config = dict(
    hidden_size=96,
    router_score='sigmoid',
    init_std_router=0.00624,
    vocab_size=2048,
    norm='rmsnorm',
    qk_norm=True,
    tie_word_embeddings=False,
    init_std_down=0.0,
    max_steps=10550,
)
Below are experts of layer 3 (counted from 0) of a mixture-of-experts language model. Rows are named gate (a neuron's input weights, with its number), up (a neuron's input weights, with its number), down (a neuron's output weights, with its number) and show model dimensions 0-95. Each number is 50 + 12 x the weight over its row's rms, rounded and kept within 0 to 99.
Before each expert's rows: a language model's description of what the expert responds to. This comes from a sample of Wikipedia text that the model never trained on.

# expert 44
What it handles: Colons in infobox fields. Colons after field labels in lists and infoboxes, such as Arena: and Driver:, plus table pipes, closing parentheses and commas in structured data.
gate1:31 39 49 58 34 49 66 43 49 54 69 51 58 44 18 40 34 43 45 57 49 50 89 64 62 41 39 45 59 36 60 27 37 53 51 66 32 56 51 58 30 32 52 36 60 40 44 46 59 45 58 40 66 47 47 62 29 48 45 42 46 47 35 62 47 58 53 64 51 51 70 55 48 27 25 53 43 71 48 49 68 51 50 58 39 51 59 47 60 41 29 56 41 63 63 42
up1:57 40 51 38 67 52 48 73 50 50 26 34 49 61 75 54 44 62 44 40 55 69 28 36 45 53 67 60 40 99 59 69 58 55 43 36 59 35 39 60 43 65 54 51 44 53 59 47 54 59 44 57 42 47 50 48 55 62 66 49 48 43 48 39 40 44 29 53 47 55 11 34 56 66 55 48 46 38 55 51 44 37 57 42 51 53 57 43 52 52 74 47 61 39 41 51
down1:31 42 49 35 48 75 30 38 44 65 71 40 44 38 51 64 41 57 65 37 52 64 56 42 31 51 44 45 69 61 50 26 43 41 49 48 46 73 29 56 60 56 39 47 71 69 41 43 45 47 58 57 74 57 41 68 52 38 52 50 53 38 75 29 43 73 49 67 43 51 60 39 44 58 44 56 58 49 30 48 52 71 43 59 62 63 42 47 33 44 36 58 42 58 42 56

# expert 10
What it handles: Mid-name pieces, "of". Inner pieces of proper names after R or other capitals (Ri-j-eka, R-us-sia, R-an-k), plus "of" after nouns.
gate19:47 61 61 37 45 69 34 45 53 63 55 28 43 38 33 50 48 61 29 43 46 52 55 41 38 53 42 57 42 59 64 50 44 50 63 41 38 73 57 35 69 44 53 60 60 53 46 80 45 60 44 70 55 60 58 50 46 39 64 33 38 51 39 57 51 45 61 54 60 62 29 48 66 42 55 69 32 44 20 74 63 66 47 54 53 64 26 35 65 39 47 35 61 54 61 40
up19:55 44 61 47 53 58 44 54 73 61 47 32 40 30 49 32 78 56 39 29 62 49 54 41 40 51 31 53 43 54 51 34 52 54 68 34 42 58 51 46 62 48 60 53 37 52 39 62 35 53 44 56 27 65 46 46 47 52 56 25 38 59 39 66 56 44 57 43 49 44 43 39 40 50 59 55 18 43 30 66 51 78 47 45 63 70 50 60 28 51 55 35 67 51 57 23
down19:61 60 54 44 47 09 61 58 44 46 35 51 61 47 52 44 52 37 47 48 39 39 68 39 52 34 42 77 52 48 58 50 52 58 67 53 40 51 40 47 38 43 55 46 49 20 62 55 47 32 61 18 31 55 46 40 46 51 53 48 46 25 53 55 66 43 38 43 42 24 52 56 56 55 30 47 29 49 20 42 57 34 48 56 60 58 40 42 40 55 64 40 48 56 54 69

# expert 5
What it handles: Institution and place-name nouns. Nouns and word-ends in names of places, institutions and organizations, often after New/World/National, such as York, California, College, Airways, Games.
gate0:43 23 57 31 52 56 43 45 55 50 53 57 62 75 37 51 39 59 54 65 44 30 48 40 41 49 52 47 73 31 44 45 57 42 53 47 64 59 35 41 40 39 45 33 49 41 43 58 48 50 76 39 39 48 67 43 25 67 39 44 65 64 36 46 52 30 68 49 45 65 51 75 53 33 68 43 45 75 43 66 54 53 59 64 54 51 37 53 51 56 60 38 56 71 51 24
up0:64 71 35 54 39 43 55 57 60 49 70 55 59 51 61 54 60 61 60 44 43 67 45 59 45 40 56 53 37 50 35 72 64 49 58 43 53 54 43 64 67 63 59 43 66 27 36 61 47 47 23 60 57 50 58 36 66 28 49 55 41 51 50 58 33 50 66 59 49 44 69 38 72 49 45 50 35 45 72 64 70 57 48 40 31 78 47 44 62 60 43 64 44 71 39 68
down0:62 63 51 28 58 42 42 52 33 42 49 47 66 70 59 76 40 63 43 59 61 48 43 62 33 44 47 42 53 45 49 45 51 47 44 47 68 71 53 53 33 45 44 59 62 28 43 62 46 51 40 43 51 73 40 53 33 36 43 53 07 64 47 42 63 52 66 49 45 48 63 64 47 48 56 59 48 52 46 59 75 43 32 44 35 48 71 53 45 69 29 52 43 67 68 56

# expert 61
What it handles: Mid-word fragments. Short mid-word fragments continuing names and words, such as -art in Lennart, -ch in French, -il in epilepsy, and plural or possessive s.
gate4:46 48 52 46 49 23 40 59 55 62 65 57 50 60 41 62 62 48 48 25 48 41 63 46 51 42 47 35 37 51 44 34 72 58 56 40 44 20 65 40 51 30 66 48 63 50 35 58 62 45 72 51 48 30 65 61 36 50 57 66 62 56 41 56 52 34 62 53 55 65 77 39 51 44 42 49 50 50 48 58 58 55 44 61 51 63 59 60 60 56 60 14 28 71 31 57
up4:42 68 51 49 52 48 56 59 59 35 33 46 57 47 39 39 38 31 48 48 55 46 53 42 63 38 29 09 47 44 53 71 55 43 68 60 58 36 39 39 30 43 49 56 34 58 51 40 55 40 68 45 35 57 50 24 41 40 82 53 65 58 63 64 43 51 34 54 48 70 48 42 44 55 40 65 55 50 30 63 31 62 53 61 67 62 60 44 73 59 55 43 52 49 46 55
down4:56 68 48 22 48 38 58 40 38 45 52 56 27 38 50 43 40 57 65 52 54 38 66 42 53 30 20 45 34 51 56 58 67 62 66 47 45 72 52 58 35 64 45 56 44 41 54 25 48 52 44 74 52 58 35 50 44 68 52 51 68 67 39 63 39 47 55 62 45 79 42 56 62 45 58 51 57 36 63 56 50 55 57 42 53 34 31 23 32 56 65 58 58 59 50 54

# expert 51
What it handles: Tokens after numbers. Word or punctuation right after a number in stats and tables, such as million, km, °, and in between 1200 and 1600, comma after 2008.
gate1:60 47 53 64 45 60 48 47 30 36 60 45 57 37 56 52 50 53 42 50 40 58 43 43 46 48 37 50 41 52 44 56 35 40 63 61 58 68 72 65 51 60 43 34 35 77 77 61 60 63 59 59 42 41 50 51 56 75 74 47 62 50 55 51 57 44 46 51 61 52 45 51 47 73 57 29 48 42 43 48 44 45 59 32 40 45 50 95 50 40 28 51 53 62 50 81
up1:48 54 42 45 63 40 59 51 35 72 52 49 44 50 55 66 57 41 66 44 55 61 40 66 48 53 64 38 49 59 49 63 59 55 47 49 39 45 39 39 47 68 49 82 70 33 34 33 50 41 28 40 77 66 43 54 66 54 24 38 30 51 49 42 60 61 40 54 46 52 49 40 75 62 32 80 54 39 58 52 49 50 63 53 68 49 59 46 45 62 69 49 54 53 25 53
down1:60 51 63 66 49 44 43 46 29 52 47 19 47 52 74 34 26 59 52 45 35 51 35 39 33 39 45 50 51 37 44 47 38 39 37 28 47 64 45 48 52 52 53 44 34 50 41 50 53 53 54 39 56 40 44 49 75 71 72 51 55 54 46 67 33 64 62 65 59 56 68 52 35 57 67 54 55 30 45 38 67 61 34 67 64 41 64 56 32 56 40 64 70 38 38 59

# expert 0
What it handles: Name-initial word pieces. Second piece of a word after a capital first letter, in names, headings and taxa: E-s-sex, M-el-ichar, E-n-rollment, D-e-bbie.
gate0:44 59 50 51 52 57 54 38 66 50 62 60 70 44 48 46 44 35 46 46 38 71 58 65 34 42 56 45 55 66 37 48 68 45 31 49 61 55 52 44 51 56 59 36 39 35 75 57 70 59 37 60 28 46 51 45 47 46 40 63 67 62 42 50 40 24 47 47 45 56 41 53 64 52 36 39 63 41 48 57 33 46 60 43 54 65 57 83 65 64 52 60 18 50 41 83
up0:41 49 40 57 46 61 82 43 49 30 67 46 78 46 51 29 54 67 47 29 22 50 54 61 60 49 46 46 45 57 47 22 51 65 37 63 49 60 56 34 49 53 40 27 39 36 47 41 61 40 34 44 55 32 30 46 49 58 44 65 72 43 50 40 50 43 32 40 38 37 47 64 53 42 61 42 48 41 41 50 70 52 62 57 60 46 68 67 46 54 57 57 40 52 26 60
down0:50 62 49 58 42 51 53 43 67 43 45 57 54 51 57 68 14 55 37 58 58 48 45 50 49 63 42 48 44 45 69 53 51 45 48 41 37 45 58 38 62 64 63 60 43 73 46 40 47 46 48 57 53 37 39 63 40 40 50 48 16 58 17 57 42 32 22 45 29 62 35 58 60 45 51 54 57 54 51 69 42 55 53 66 51 40 55 37 47 54 57 17 67 33 68 50

# expert 29
What it handles: Word-internal letter pieces. Short letter pieces inside words, often after an initial H or th, such as H-ist-oric, This-t-le, nex-t, Post-al.
gate1:57 51 41 71 51 57 57 45 57 45 48 49 67 84 43 62 42 65 31 52 49 65 30 62 43 59 45 36 66 45 60 43 46 40 48 49 44 56 68 39 30 45 51 33 51 20 51 56 38 50 28 45 45 51 54 43 62 51 52 45 67 56 38 45 32 39 57 48 64 48 59 76 72 45 41 47 72 51 21 35 46 53 47 60 39 59 30 58 38 25 54 52 36 48 48 59
up1:33 48 67 24 32 36 62 57 52 44 34 50 50 29 48 31 62 42 54 45 41 47 47 59 53 68 62 48 46 45 56 29 66 80 58 46 31 42 43 55 42 49 36 38 51 64 59 65 51 61 56 54 17 63 49 44 58 43 56 54 42 58 42 40 58 38 38 57 30 61 54 31 41 54 55 51 48 50 74 69 69 56 43 17 62 52 67 51 46 60 58 50 37 54 50 56
down1:36 81 50 31 48 46 50 57 43 52 53 51 40 89 37 42 53 52 52 42 45 66 77 65 47 49 45 55 46 48 52 58 57 54 46 50 54 49 36 53 53 40 44 47 72 63 57 61 40 68 49 43 23 67 62 41 44 53 75 51 34 47 45 49 60 68 57 44 44 56 52 63 57 58 43 66 30 60 64 32 64 52 66 41 65 60 32 44 70 70 50 54 42 48 61 32

# expert 31
What it handles: Table headers and headings. Header words and separators in tables and section headings, such as "Average" in climate tables, "No." columns, "See also", "Country", "Total".
gate7:46 55 54 87 46 48 44 70 58 35 71 62 48 41 23 57 38 42 23 59 28 51 47 25 72 65 47 51 60 47 42 58 41 51 55 50 49 53 58 51 48 41 73 54 59 61 66 35 48 51 40 50 53 38 52 68 71 55 42 54 50 43 40 36 35 39 36 34 50 36 53 51 79 48 45 49 42 42 71 33 38 40 30 55 62 50 59 43 64 50 50 59 58 39 54 52
up7:64 49 38 30 56 68 64 37 52 52 44 27 51 67 75 38 54 62 64 54 63 59 59 60 32 29 63 43 51 47 36 29 49 33 67 49 45 49 43 42 48 47 39 60 49 25 44 59 55 65 64 38 54 49 44 29 36 33 46 44 42 53 40 66 49 47 39 59 38 54 64 30 55 51 71 44 62 38 38 74 62 53 61 54 52 48 39 38 37 31 53 38 54 70 49 72
down7:52 28 50 50 64 36 45 47 45 38 50 62 33 37 62 52 59 59 35 34 44 64 51 67 57 63 33 41 48 46 71 70 30 56 64 50 23 61 46 71 60 49 71 33 52 47 55 35 62 59 38 56 42 60 38 49 67 62 49 55 61 52 32 43 45 47 60 55 50 64 59 74 59 65 40 64 52 51 50 54 82 53 44 59 58 69 41 58 71 64 56 45 44 60 52 29

# expert 46
What it handles: Title and header boundaries. Capital word-starts and structural tokens at page titles, section headers and line breaks, e.g. "(basketball)", "==", "•", "the".
gate0:44 49 54 43 48 54 35 54 45 52 54 50 25 49 38 34 60 63 41 33 57 61 47 64 57 48 71 40 54 77 51 51 56 50 47 40 39 37 41 48 50 54 35 31 63 57 36 26 58 52 35 43 57 34 57 50 34 42 39 53 54 64 41 71 49 43 46 64 47 63 56 30 70 12 60 35 50 68 67 62 51 67 61 44 63 50 53 31 43 53 34 40 32 31 37 60
up0:42 62 59 69 35 52 48 48 38 46 49 73 54 60 48 52 49 34 51 36 33 44 50 49 40 57 49 32 53 34 29 55 59 63 48 39 63 28 49 49 65 42 43 48 31 43 68 53 51 58 33 81 59 60 48 46 55 64 72 41 44 48 75 49 71 45 44 51 58 41 47 54 46 62 60 52 61 22 75 59 59 36 51 50 42 50 75 60 47 44 33 37 30 31 40 56
down0:74 50 56 49 44 44 67 37 28 30 50 69 34 35 53 41 43 54 36 51 50 39 64 57 53 69 57 62 47 37 61 64 68 60 59 28 37 49 62 31 67 50 51 51 28 33 46 52 44 47 38 42 47 43 36 76 40 45 65 39 42 33 47 47 54 46 57 61 44 53 36 56 37 52 60 47 46 54 48 35 31 58 40 50 25 35 43 41 51 34 70 50 75 43 48 73

# expert 7
What it handles: Table cell openers. First tokens of cells in pipe-delimited tables, such as "at" in sports schedules, positions like FW, and name starts like Mc, Ra, Ne.
gate0:60 45 42 30 54 39 57 45 49 28 58 55 51 54 38 44 39 60 60 53 59 56 65 36 64 61 38 48 40 52 51 41 46 71 52 54 37 63 53 53 23 58 34 65 75 43 53 63 51 40 43 57 72 54 76 68 60 34 39 42 60 63 66 28 38 55 46 38 43 40 46 58 51 50 39 72 68 49 48 69 60 31 36 58 63 60 57 61 76 44 40 43 37 34 34 57
up0:43 56 72 46 51 56 49 57 50 57 48 34 49 46 57 66 54 63 49 30 59 35 53 62 52 49 44 41 84 42 46 47 58 53 36 57 44 35 38 48 52 41 57 53 49 67 48 41 39 63 45 48 40 49 26 27 48 63 50 71 55 37 37 59 43 48 46 58 55 60 26 46 45 29 55 41 72 64 66 56 47 56 72 44 54 72 71 36 22 50 33 62 55 47 54 19
down0:48 60 36 50 28 25 86 47 40 39 39 52 63 65 57 43 43 62 28 39 50 61 43 58 57 46 55 42 39 55 52 49 38 45 44 41 48 44 33 43 30 20 53 56 44 42 67 42 66 46 62 35 43 47 47 56 53 48 56 53 13 44 32 76 20 43 54 42 50 57 64 58 58 26 56 51 42 58 53 55 57 34 52 52 52 40 45 60 43 60 59 54 65 50 50 57

# expert 3
What it handles: Table pipes, line starts. Table cell separators and line breaks in result and discography tables, plus auxiliaries was, were, be and opening word pieces like fa, f.
gate0:48 55 62 67 51 47 55 44 44 47 57 64 71 31 33 51 68 61 12 35 27 44 65 45 58 40 57 35 54 38 44 55 35 28 53 47 52 72 42 45 45 39 68 43 36 43 64 81 47 41 54 46 32 48 38 66 71 34 56 59 46 39 47 46 41 55 56 41 44 46 46 66 43 51 57 36 35 43 49 56 40 72 52 53 48 45 41 56 42 48 39 69 68 32 63 55
up0:50 58 57 64 51 41 49 50 45 52 37 53 64 48 47 53 47 48 64 39 52 76 51 24 51 53 27 45 66 59 49 51 71 52 19 61 35 57 53 44 27 35 80 51 52 41 50 56 65 56 46 58 43 51 52 28 90 45 57 63 50 43 60 46 48 60 35 40 45 55 31 54 50 25 51 50 44 53 44 37 52 43 22 56 66 43 50 38 66 46 63 57 57 63 52 61
down0:46 49 41 41 65 68 62 61 76 35 57 71 51 66 38 61 48 41 33 41 63 43 57 56 54 62 45 41 45 51 61 25 62 21 63 42 67 61 60 49 54 57 39 59 63 63 57 29 35 32 55 42 52 38 38 44 29 56 40 44 29 43 58 45 50 57 54 34 51 46 55 43 68 59 42 32 47 39 38 60 34 40 55 37 49 33 70 46 32 33 42 52 35 53 41 69

# expert 36
What it handles: Biography title markers. Punctuation and words in biography article headers and lead lines: closing brackets, born, dash between dates, politician, University.
gate0:40 60 32 26 32 28 64 41 52 48 40 50 59 49 31 51 50 58 65 45 40 65 43 36 42 55 39 42 31 57 55 53 46 87 54 57 62 69 38 53 28 44 56 50 66 33 49 59 61 51 43 57 59 57 42 34 48 44 44 49 39 52 26 53 74 79 48 43 47 36 47 35 60 42 48 55 57 48 50 47 32 70 43 41 60 36 51 47 54 28 53 54 69 64 55 67
up0:42 52 34 40 66 39 53 54 59 40 45 22 58 36 47 67 42 53 70 50 51 63 30 49 47 47 50 50 62 36 65 46 43 59 43 42 41 68 45 54 49 48 43 60 68 41 58 60 56 55 41 18 61 37 43 48 44 54 45 64 40 43 27 37 60 53 40 52 66 31 57 62 77 38 49 47 40 48 49 34 27 73 44 67 54 31 58 47 69 53 43 37 62 77 58 59
down0:50 53 50 53 52 35 36 38 51 45 40 47 62 45 61 74 56 57 65 57 62 77 47 31 46 60 26 49 49 46 56 46 43 44 48 50 42 55 59 57 61 44 35 62 69 49 36 54 39 43 46 60 60 54 20 53 63 59 70 77 51 34 61 49 71 58 58 18 51 46 60 37 49 57 48 44 37 42 32 48 42 67 31 57 42 56 59 45 45 81 66 32 46 37 36 51

# expert 53
What it handles: Mixed word pieces. Middle and end pieces of words and names in lists and tables, such as Me-ade, T-ue-sday, Po-w-ers, mat-ure, plus episode, season.
gate0:23 47 55 61 49 52 60 45 41 53 52 48 56 42 47 47 57 53 48 33 57 57 49 31 47 56 37 64 55 63 57 39 40 64 43 25 51 44 34 61 56 46 63 62 59 26 48 49 26 60 44 48 47 57 33 40 41 52 53 40 35 72 61 38 42 68 73 48 17 68 39 46 76 41 57 48 60 34 52 62 73 54 45 47 57 38 26 58 53 51 44 74 67 60 44 46
up0:63 50 49 36 44 46 49 34 69 32 60 70 63 50 52 41 38 32 57 72 53 37 35 61 31 35 58 37 41 39 32 53 76 47 38 63 45 47 46 43 40 39 31 63 35 66 53 58 78 56 47 52 35 57 64 56 43 50 50 48 52 45 38 38 67 51 47 34 57 51 60 33 26 39 64 64 47 54 52 61 44 62 70 59 68 53 52 46 57 50 60 53 53 83 36 60
down0:81 39 64 30 69 67 56 38 34 35 64 47 61 62 53 50 55 64 60 35 48 44 55 46 32 43 58 52 57 67 40 31 60 18 50 41 63 47 48 28 49 35 32 60 64 55 66 57 59 51 40 54 59 38 50 41 46 49 53 50 67 59 38 45 49 52 31 42 35 53 47 50 42 45 59 65 55 09 46 34 47 39 55 38 34 47 63 63 64 45 50 57 58 44 43 58

# expert 41
What it handles: Name and word beginnings. Second pieces of words and names after one or two opening letters, such as M-ec-hanism, M-ay, Anton-io, ad-op-ted, and apostrophes.
gate0:57 66 23 40 63 54 48 57 42 49 33 56 53 35 42 51 61 62 43 41 61 43 46 49 50 37 46 51 56 55 65 41 64 55 62 69 63 43 47 31 54 47 51 57 31 58 41 81 59 44 70 48 45 71 62 70 39 26 42 45 49 27 33 66 50 41 48 35 33 37 38 54 60 30 61 49 52 41 42 55 46 55 79 46 40 41 35 40 58 33 51 45 61 31 31 44
up0:32 47 81 52 37 59 64 48 49 50 77 39 53 71 61 44 40 29 52 53 40 56 43 54 47 65 57 51 34 41 36 58 39 47 47 40 51 51 43 55 36 61 47 54 64 43 50 17 52 51 25 48 60 37 36 32 53 67 49 48 47 72 69 37 50 54 48 71 78 62 56 41 42 68 47 48 43 59 59 47 59 44 27 53 57 66 54 63 53 65 53 47 35 58 64 66
down0:51 53 65 48 48 44 67 63 56 67 48 46 63 47 36 64 41 68 39 59 53 43 45 32 59 52 43 31 60 26 65 47 84 74 29 52 35 53 40 52 53 27 38 40 60 51 60 27 29 55 35 47 47 54 35 48 43 34 51 47 43 57 43 62 55 76 36 47 51 43 43 50 52 57 42 48 71 23 55 47 55 65 64 63 33 68 34 52 52 54 46 60 42 41 46 58

# expert 38
What it handles: Sentence-start subject pronouns. Subjects opening a new sentence after a period, such as It, She, This, The, and line breaks ending paragraphs in encyclopedic prose.
gate2:38 45 66 67 39 59 40 49 52 19 52 46 46 58 54 30 38 49 46 53 51 46 64 51 39 43 65 48 38 49 47 35 29 61 51 54 65 55 47 49 40 68 90 45 61 49 61 58 57 49 53 64 67 35 50 51 34 30 58 46 62 48 45 59 58 37 52 60 28 56 24 36 45 62 50 39 75 49 48 60 60 57 67 52 57 60 46 37 67 56 63 42 72 34 37 66
up2:52 53 23 41 66 38 51 50 27 64 38 60 51 52 50 66 59 50 51 63 48 26 46 36 57 58 39 69 61 32 55 72 59 32 69 58 47 50 59 35 59 35 62 51 41 62 37 47 55 47 52 45 53 56 35 42 66 60 62 61 56 49 61 58 51 62 41 39 47 37 64 50 32 36 58 65 36 89 38 44 31 46 37 46 47 54 65 41 42 55 51 38 42 36 46 24
down2:50 47 62 54 48 45 48 60 61 32 62 48 59 66 28 45 53 48 46 82 68 44 33 58 39 70 49 48 57 32 76 51 49 63 45 45 57 42 40 41 46 65 62 46 52 56 38 55 60 45 23 53 47 86 66 41 45 52 42 45 69 62 43 53 42 63 59 42 77 56 46 36 64 65 51 58 53 50 28 52 77 52 59 48 45 58 56 52 52 47 60 50 61 63 33 71

# expert 23
What it handles: Country codes, name endings. Capital letters and endings finishing abbreviations and country codes in sports tables, such as RUS, AUT, UKLF, plus plural s.
gate19:28 48 69 77 44 51 65 63 50 52 41 33 59 71 54 69 55 62 41 49 51 43 52 34 43 53 53 36 58 34 53 45 26 62 50 63 25 74 49 39 68 67 58 34 54 57 51 62 50 67 49 55 52 52 51 39 42 51 20 44 62 48 52 67 48 40 72 74 62 54 47 54 53 53 49 54 56 40 45 48 20 52 39 73 49 60 64 56 41 49 45 58 54 31 64 51
up19:51 45 47 34 32 60 38 37 53 50 59 38 55 38 55 22 49 33 58 36 43 63 53 52 43 61 55 34 34 58 34 69 55 70 61 42 49 38 40 45 40 53 52 47 54 33 60 74 27 37 39 61 62 63 57 42 66 39 60 66 63 56 52 51 56 51 24 48 45 48 60 34 44 64 34 56 59 57 49 60 47 32 74 33 53 59 52 66 77 64 47 58 44 76 54 46
down19:66 56 52 73 49 48 45 58 63 32 31 63 45 43 39 38 51 38 59 73 56 59 57 67 30 56 47 53 51 27 45 61 58 31 49 58 57 50 62 49 52 49 45 58 49 44 42 55 43 16 30 36 43 43 67 43 51 35 54 56 30 51 33 46 37 47 42 52 40 53 50 54 54 39 46 53 52 66 46 44 29 29 62 54 49 91 49 44 71 61 45 42 41 23 46 53

# expert 43
What it handles: De- and motion pieces. The piece de and other early word pieces like di, ke, ward, plus prepositions into and through, and nouns like war, water.
gate4:49 38 47 66 46 31 37 57 67 50 43 48 60 46 56 46 44 28 48 37 50 54 44 53 44 39 45 53 77 61 33 48 32 49 33 49 73 44 48 54 39 43 65 53 37 49 50 56 61 49 52 38 52 45 49 48 75 32 58 42 46 39 50 52 43 40 26 46 46 59 43 28 58 26 41 29 45 75 51 43 46 75 66 74 54 55 65 68 59 27 37 33 31 36 49 62
up4:48 58 76 54 62 41 48 41 60 42 61 74 76 66 59 58 34 53 48 74 43 66 70 60 51 44 50 32 67 50 46 34 71 46 46 65 46 76 43 47 41 51 53 60 40 57 56 43 53 63 46 51 59 56 64 46 43 26 46 47 35 46 46 24 57 47 58 45 61 29 54 66 59 42 32 66 54 69 69 47 54 54 56 70 43 46 50 50 56 38 37 40 50 46 40 76
down4:58 46 38 46 60 43 30 45 33 55 53 56 54 60 63 55 38 44 42 56 66 39 68 77 37 67 49 53 62 43 63 68 55 39 37 55 34 34 43 59 45 77 58 62 65 41 48 43 25 49 32 45 47 41 54 50 36 48 80 35 51 65 54 53 41 44 52 47 65 62 38 40 35 53 48 47 58 45 57 63 49 59 21 61 33 68 38 70 61 42 43 47 48 24 60 50